config.toml
normalize_top_k = false
num_key_value_heads = 8
norm = "rmsnorm"
rope_theta = 10000.0
init = "uniform"
init_std_up = 0.0354
max_grad_norm = 0.5
decay_shape = "sqrt"
train_tokens = 352700000
Below are experts of layer 3 (counted from 0) of a mixture-of-experts language model. Rows are named router (the router's row for the expert), gate (a neuron's input weights, with its number), up (a neuron's input weights, with its number), down (a neuron's output weights, with its number) and show model dimensions 160-191. Each number is 500 + 50 x the weight over its row's rms, rounded and kept within 0 to 999. Numbers have three digits each.
After each expert's rows: a language model's description of what the expert responds to; "gets" lists some tokens that make up at least twice as much of what it gets as of all text. This comes from a sample of Wikipedia text that the model never trained on. Tokens count by the router's weight.

# expert 5
router:504526544525502545417519484458496508492596508490496426507507527490535505393429591531536432533500
gate0:488498522538534533488411540482523526474451422503414473517495575527563469503462536559491432502499
up0:578481575541557483490458518422487484526573445548490499514554551543513502444539486495490472503539
down0:499473559430513562430573602537579562504449515547520567513520492466457440594500573462544477461503
gate1:497484438525425506488443550470532527485511436614521490413577499433524472492420435461471506566521
up1:467520539520622527459531466573458468593421505467527512530421501503430455534545535566458479395567
down1:491500593518441466432544577429536637451438516475484440499562497456489487529533484374513451523522
It responds to: Also and field labels. The word also before Romanized as or referred to, taxobox labels like Class and Genus, DST, and common words like is and first.
gets: " also", " is", " first", " Genus", " It", " Class"

# expert 19
router:514495616586462499534531479580640501478504469488459541481484508459487471502455492562440568396439
gate0:384553625548434540492553537516416482392511537452508544441450449448459462536466507522528531477487
up0:421601525426461540506543498582414551438493579506475490472446530451524525490498365431489426533660
down0:462503472456475549475503535526549525566410473563441500518507513534505529537457553420478456534560
gate1:571420497443484514550516511453499460500500462605519456511441526452551481450506492561464543452501
up1:475497390519496438470528481359489518524491510504558471584517521419488514486478574511488466544538
down1:416435468482507550541542595461528449506499463543512491493517499516437512537464435380539527567503
It responds to: List bullets and markers. Hyphens starting bulleted list lines after a line break, plus heading equals signs, semicolons between tallies and See cross-references.
gets: "-", " –", " -", "=", " |", "==="

# expert 21
router:518482534566538544489401469490542557431507507506458501477481473507415519489514494549483543521472
gate0:432420451504503450598510523595436532542577565531538440500459505565540608547546513532515510426538
up0:448506464472534521454454507537545461410454431482439528459518486460441454382503535503490540566434
down0:486515487436501468442490506510403443460585457500465500431475532477458477548475492515512496477510
gate1:497473485473529482468513429502451524483467466501505515427429473498478534497423443548512542477526
up1:507576543550519484558442488470553583540520507471433553579543532467510549530617482429491497426500
down1:623501484436457512496491613510556519512469484479451547506552514506520587408586532574444408499473
It responds to: Colons and introducing words. Infobox field colons (Edition:, ISBN:, Position:) and words introducing examples or names: as, including, called, like, than.
gets: ":", " as", " including", " /", ";", "):"

# expert 29
router:533509514632532384437485497458547508438514474621523506487424449397532569376511612560578472452484
gate0:498485526519461423564484611396556490445480493569529430416477510524483577470556494609626535483497
up0:518499540517568478479438452525577525529497464399520524426496539528571520404493366484466532477393
down0:461551503487509475465485487399478547508390490570512439566477466491456500486511478373446432562506
gate1:600530536560491589405453452451478479396508480487462533469494457508529423501579584512533493392509
up1:437487490420503516638533588552514521545498538464581405434509517467541584498401421511466493569447
down1:427491531494528455525545577441489533492446449611524449556511480555544544543527496476491606497529
It responds to: Articles and B-starts. The articles a and the in running prose, especially sports biographies, and word pieces after a capital B in headings, such as Ballymena and Britain.
gets: " a", " an", " his", " football", " professional", "yl"

# expert 18
router:541540506527494465434444468488541523472594501515439501468458409503505525426474554525520545489422
gate0:562559525503456445518503586506481526593524456449458543612540507466496545564461442565467550469477
up0:512529469512445438486505626458466551589562484421441530588485514515504536559453445513493502519409
down0:549516447401489549547610497525528436568509504564493517453532419620520508514408516454505512451492
gate1:518499581458471445535502530673518473477450486563467488468505506389489529478523499495489483547505
up1:569535440464429434530510547565528582484483547510449496461570557467505626521472432533488522575545
down1:522433529452573550513532420472477446527562603438545598487526493487472558517566441483516509540396
It responds to: Month names in dates. Month names inside full dates, in tables, results lists, birth dates and prose, such as 27 February 1995, May 16.
gets: " May", " October", " November", " August", " September", " January"

# expert 31
router:491536512584453493503491529607648523500531587587454470496457582515486455523431477517498508511434
gate0:511541526473385464465470561531480508467566407515552567440443507539554503470548518518392526492437
up0:489430505578422482484614499511490460530508492479572508510459473467466527529436455487550499556511
down0:464469569507470418603519492489590513425629412535578513480552537540510522521539543603518483431493
gate1:525560448514570350448456576471463482512481526431617447466466491498393614497473499473544439482516
up1:450491529466501659511500457582568512551501498610417508460581532512585398490549465612415596475451
down1:484454566551496529565515437443495546606397491573471601498542538460511470496491387501457482530500
It responds to: Sentence-ending periods. Periods ending sentences before The, He, In, plus decimal points in numbers and abbreviations like No.
gets: ".", ").", "\".", ".\"", ".\n", " ."

# expert 10
router:570528497501604580493456549598534449507521558525452490516544429527595491455417558563536534539463
gate0:555565429538543516446546524509475522500506418493522472512477471525517491464455493547450474539469
up0:543566538561538511418535558576437406578531493515498459528463438500539489412493510441488498524528
down0:541542479433451548522462421501497535454547497534421554530466492541469583541526515486511544504467
gate1:490479537469586456525479458610481467512520540589504527517468532533443431571495547566529444441383
up1:549527493574531491499521487433491518515462484441464536507611450484475523524516532448558533581539
down1:498553515470587474544526472509487437521579522525519552455487406489553426423465477497462469556510
It responds to: Single final digits. Single digits, mostly the last digit of a year after 201, 199 (2013, 1981), or digits ending counts and scores in tables.
gets: "1", "2", "3", "4", "0", "5"

# expert 8
router:579552557537503464496492475589536481492511553612498551546438443534458433484487572508531592475467
gate0:432556544451496528432528432555436523542504457446480467513468420533503521432499511513482473581485
up0:509593540524432568545423522527530454521464442502417461533555493388469452462538448545514477490428
down0:463447496480541472477554573485470479477336511462618447526516551465491545493466498564465495453467
gate1:474533557439471532512558459490463505523480459484540500485459536482434488479468543474559508528455
up1:564452491542528394532442495435568433487522529526473487531498526510573493514498481492462539462519
down1:517431544472494488487536418568541525445532473488577540443470494518533544488496546576530595510535
It responds to: Mid-word name pieces. Middle or final pieces of longer words and foreign names, such as iss in Polissia, ess in Nonetheless, ov in Eyvazov, and son.
gets: "en", "in", "er", "on", "or", "son"

# expert 28
router:583561599568505636439444489546573521483499463576431496528516535546543473504561531472442548388529
gate0:478457547523539530502498490474479417463553475532512496542514544574535608520577538494466520473431
up0:465477491535467500537467439581554403457544518536484528492479489525555578511508519497419598444477
down0:511511511419507435417529560462508612507420471426520461479595461498433462445478508476552498500539
gate1:519546538543477529534503494476551622462531468521549487456470479523476482529487523428470427490428
up1:535532545558553500521469528508562352394570506517490451491559433458459562523505537521488524547548
down1:420438571593505510457496535504506482499563440530405517519495491467519364554448490428436552412559
It responds to: Plural noun endings. Plural suffixes and plural nouns (-s, -ers, -ings, -ations, people, members, teams), often after two, other or several.
gets: "s", "ers", "es", "ings", "ors", "ations"

# expert 17
router:576522475548500422499482513508556580487516499504460548415478457506473470478400542520521580442460
gate0:509485449476575438442476596539517568485546473540482380527549556461562513477470527477538487510499
up0:489634578475431485561525514517500462492463472514479545507411529488478560452555492516530520465510
down0:524498604584514407507505578430501391521495454474440451521499544565566476427537487445542566494497
gate1:612514460464510510491520329469568572527424519429470460581545545484402539490499487446473518480467
up1:425548434391512485464623382475485541510469491506449510553501544562464507509425603392537506491503
down1:474545472490471472525508526526520482471364441579445514477571482416526479488493501556469443448470
It responds to: Table row pipes. Pipe characters opening a table row at a line start, plus party names and country codes in results tables like Conservative, SCO, ENG.
gets: "|", "==", " re", " Conservative", " Succeeded", " Democratic"

# expert 3
router:543590560565534521495517512589632469376683512555547472392505431517499499536509507519557519505478
gate0:444573481359498505533484474509564489534525473460432458574506485556462475463487553497436433530485
up0:485425506378511523560571582529529509549502398523392455531527489469506511456541508502483522514478
down0:622598440493484479404506447441473551470542483458476483531508577497469558493491390546508563497519
gate1:471585470549481474476519589569446531638503465380533583608520573494527506502547548572489515503483
up1:426425423531551471516525566541408474579432517465603576535547521518497484615516482566472489491470
down1:524420365582476475494516490514480482498479459442473499488499437488518563558500456486517503413529
It responds to: Name-ending word pieces. Word-final pieces of foreign and personal names, often Asian or Finnish, such as -ing, -ang, -ota, -ia, -inen, in lists and tables.
gets: "ing", "ang", "ota", "o", "le", "a"

# expert 27
router:532483466591451439489531461475571471505657542570520527478518503508510521448457575503509568534468
gate0:405435436502557629524452534512532569544455486548412465523476535486455466391563515545558542447444
up0:450472479528576548494455542484522560457504541508523495528567523545538479498488428515476437507483
down0:508438501474521518426528457446479435577507510447472458581546577485465533554422436424431504477436
gate1:560352517622516485515509521404563437509386459469444446500483553503409428433494396581513564400564
up1:466579594392509546501540543523460495458487466559479514564522501555496488522487424461419520558420
down1:521453541547417496427480526560438536412482459625475539425491513460512595459465535463470558424391
It responds to: Life, film and periodical nouns. Biographical and cultural nouns such as life, film, director, role, history, and -ical completing "periodical" or "musical".
gets: " history", "ical", " life", " film", "'s", " role"

# expert 20
router:551524534460525511396493457514500531414537483543525385489489431489597515444385573557493530547484
gate0:419522579548461497514377572465416481512529484542617492512604485469496531463504471511516546450540
up0:449450463457451527469568465510548455402479524430532424486475569493477501535471521520457565557399
down0:520527516377451457481487482591481463418545474458478571510434500473502432515543555418575526485514
gate1:488480486456529432472476509633540457499508473524537482548517495586551490466561480498458414450470
up1:504486547513431581565499455434484530415497547444561547472482512409439432488483497444538582533554
down1:497481534478503532546529492521527451561547495608538447500479530476477507485463611461461524460464
It responds to: Slavic name pieces, the. Word pieces inside Slavic, Turkic or other foreign names after a capital initial, such as S-es-vete or S-any-al, and the word the.
gets: " the", "The", " The", "y", "h", "i"

# expert 2
router:465741440589391508501596492530531507543507491585420571423503471481460523523467520548475500406484
gate0:444596465462424527462527527474513510581490448531514533500451500551562502445549535457555495563546
up0:476490497458491511548538458473518506516507545484415500587524589305517554454450601508502477408560
down0:476483543456538540470478499512552532539552536491532563475483456470433465578569448444454506432520
gate1:417432469491500473529518481545465445508549511506487466481478498434483518504566469476501476426558
up1:421452505492505491575499476510495503517511521556529537457516441456489526559586405519469483455483
down1:600424546501527577524495464509511462444461494514444451542455544525557501463469535541521525583454
It responds to: Comma separators. Commas almost everywhere, including after closing brackets or quotes and inside numbers, such as France, and 1,225 and Minot, North Dakota.
gets: ",", "),", "\",", ".,", ",\"", "},"

# expert 6
router:571476577583545493457488509551538484428502489535494518442469467574472494574473440540487533430495
gate0:507492504438562536541591535466576507486533486531460473564342524476451559544542606499469495540544
up0:478502426487526512592625465504525479544461506550567496545415493439500555536589598541514486488546
down0:477530463546499487445506509471530457476454458440508456470567505398546537569471493526535514530504
gate1:441533552463459479517602434537441455501416569607517462517464453515542499461456594487547507463481
up1:457464423536484522498441467491483423529482577478548425543541573426521516443380478433447387556546
down1:455549539473478574544498518565539528496256464433479520518554474542492454492572559536527515523494
It responds to: Preposition "of". Prepositions linking noun phrases, mostly "of" after nouns like part, member, city, plus in, with, from, between, against.
gets: " of", " in", " to", " from", " with", " between"

# expert 1
router:469511583530460506538556415499584554494549502587512568537473526474494450551507539531554520491446
gate0:451627541407545460531428511496602549488486462462513586432397530496598640457560532391466471548449
up0:505554498520459479586543515500530492515530532451567458463496579521580504521456494513451483494467
down0:493616506515447490467540505487534466540442442408455412420451514415512473569532522542461519406396
gate1:425470366488474523580524496492459569490507514555427471446483552572435509499435607431499569505511
up1:449521464423520508588580535437468511445520486518471530519486557589454457512455616407561491491514
down1:474490567544505530547456487346597476528455554455473465456440509380440554597551378472529533543508
It responds to: En dashes in ranges. En dashes between numbers in scores, date ranges and results (6–1, 25–27), plus slashes, ampersands and odd name fragments like Mac, Mc.
gets: "–", "/", "z", "el", "'", "c"

# expert 25
router:541511543572601423542459486548569505543510510549455453434507561531507499455539583477489508442555
gate0:484646487462498459463461596558569548518515484485456410589486454470453472385475560519412423511508
up0:474484493483499487509526504503411419469474526553419522497449546498534561591475611496503562528507
down0:573417522506566459493601454551452576430499519503560532491451496502508498464536574501561546545449
gate1:485483571547425442470502418484508377585553543482501502406522461443532522455543518504483494477482
up1:508551415488500519512480492478531598418467509479502496577447488521506465541444481529500517490485
down1:609486455439544528424567569540440444484573496563494496530504542411497449490546543511456528461462
It responds to: Adverbs and function words. Adverb endings and connective words like -ly, -ically, rather, still, soon, thus, instead, often completing verbs such as comp-ly.
gets: "ly", " it", " to", "ent", " but", "ically"

# expert 11
router:505563557513485477494464502567538495430673529591467434419515478542568546482444588488555583490393
gate0:568523524401615488571441589489529533599455424495418430599520528529430498517462505544390468556511
up0:482501511489426476479475483525475406572423461449485558517472511431470490508424512543383513534453
down0:548526529475594494524570521477499471547546474506426466518511512430566523462530404433517530501519
gate1:531512495593513572556450472628527492476491587468510579529547490434581578494508553500414491559582
up1:461453430462518464529558435356529524549515455520539451441486509540343405471470500416567548522449
down1:535521515541486515587521554515588470508479444579573544461532491480436464545458596467481528453472
It responds to: German ke and prepositions. The syllable ke in German or Hungarian words like Rathausbrücke and Politikbedürftigkeit, plus prepositions like at and on and short name starts like Qu.
gets: "ke", "ve", " ft", " to", " old", " cc"

# expert 24
router:592498495450524447476446511439552528458519444511478529514478547527494484419484529536489510506399
gate0:510548367454443509418517596468582509466543398547394578526600469585574494552514515559502494537493
up0:379459518463452503462504543473548537491579452432445535533574544619513561464462466542525533596485
down0:533567468515472599528484488501435446487602498508504510445518515434474550537485568466465483467548
gate1:596371424438465548447416554375422509460467487521531521450478471502503519507543495439548420502511
up1:472599520430554500579564446602499496525514478454454497573558507496471446541474470475402563486478
down1:531601539614538503480473469534468525504533373505508568525455524484454422442467491573507537515517
It responds to: Year prefixes and fragments. Year prefixes like 200, 201, 199 in dates, the space or parenthesis before "born", and second pieces of split words like S-an.
gets: " (", " ", "an", "201", "op", "at"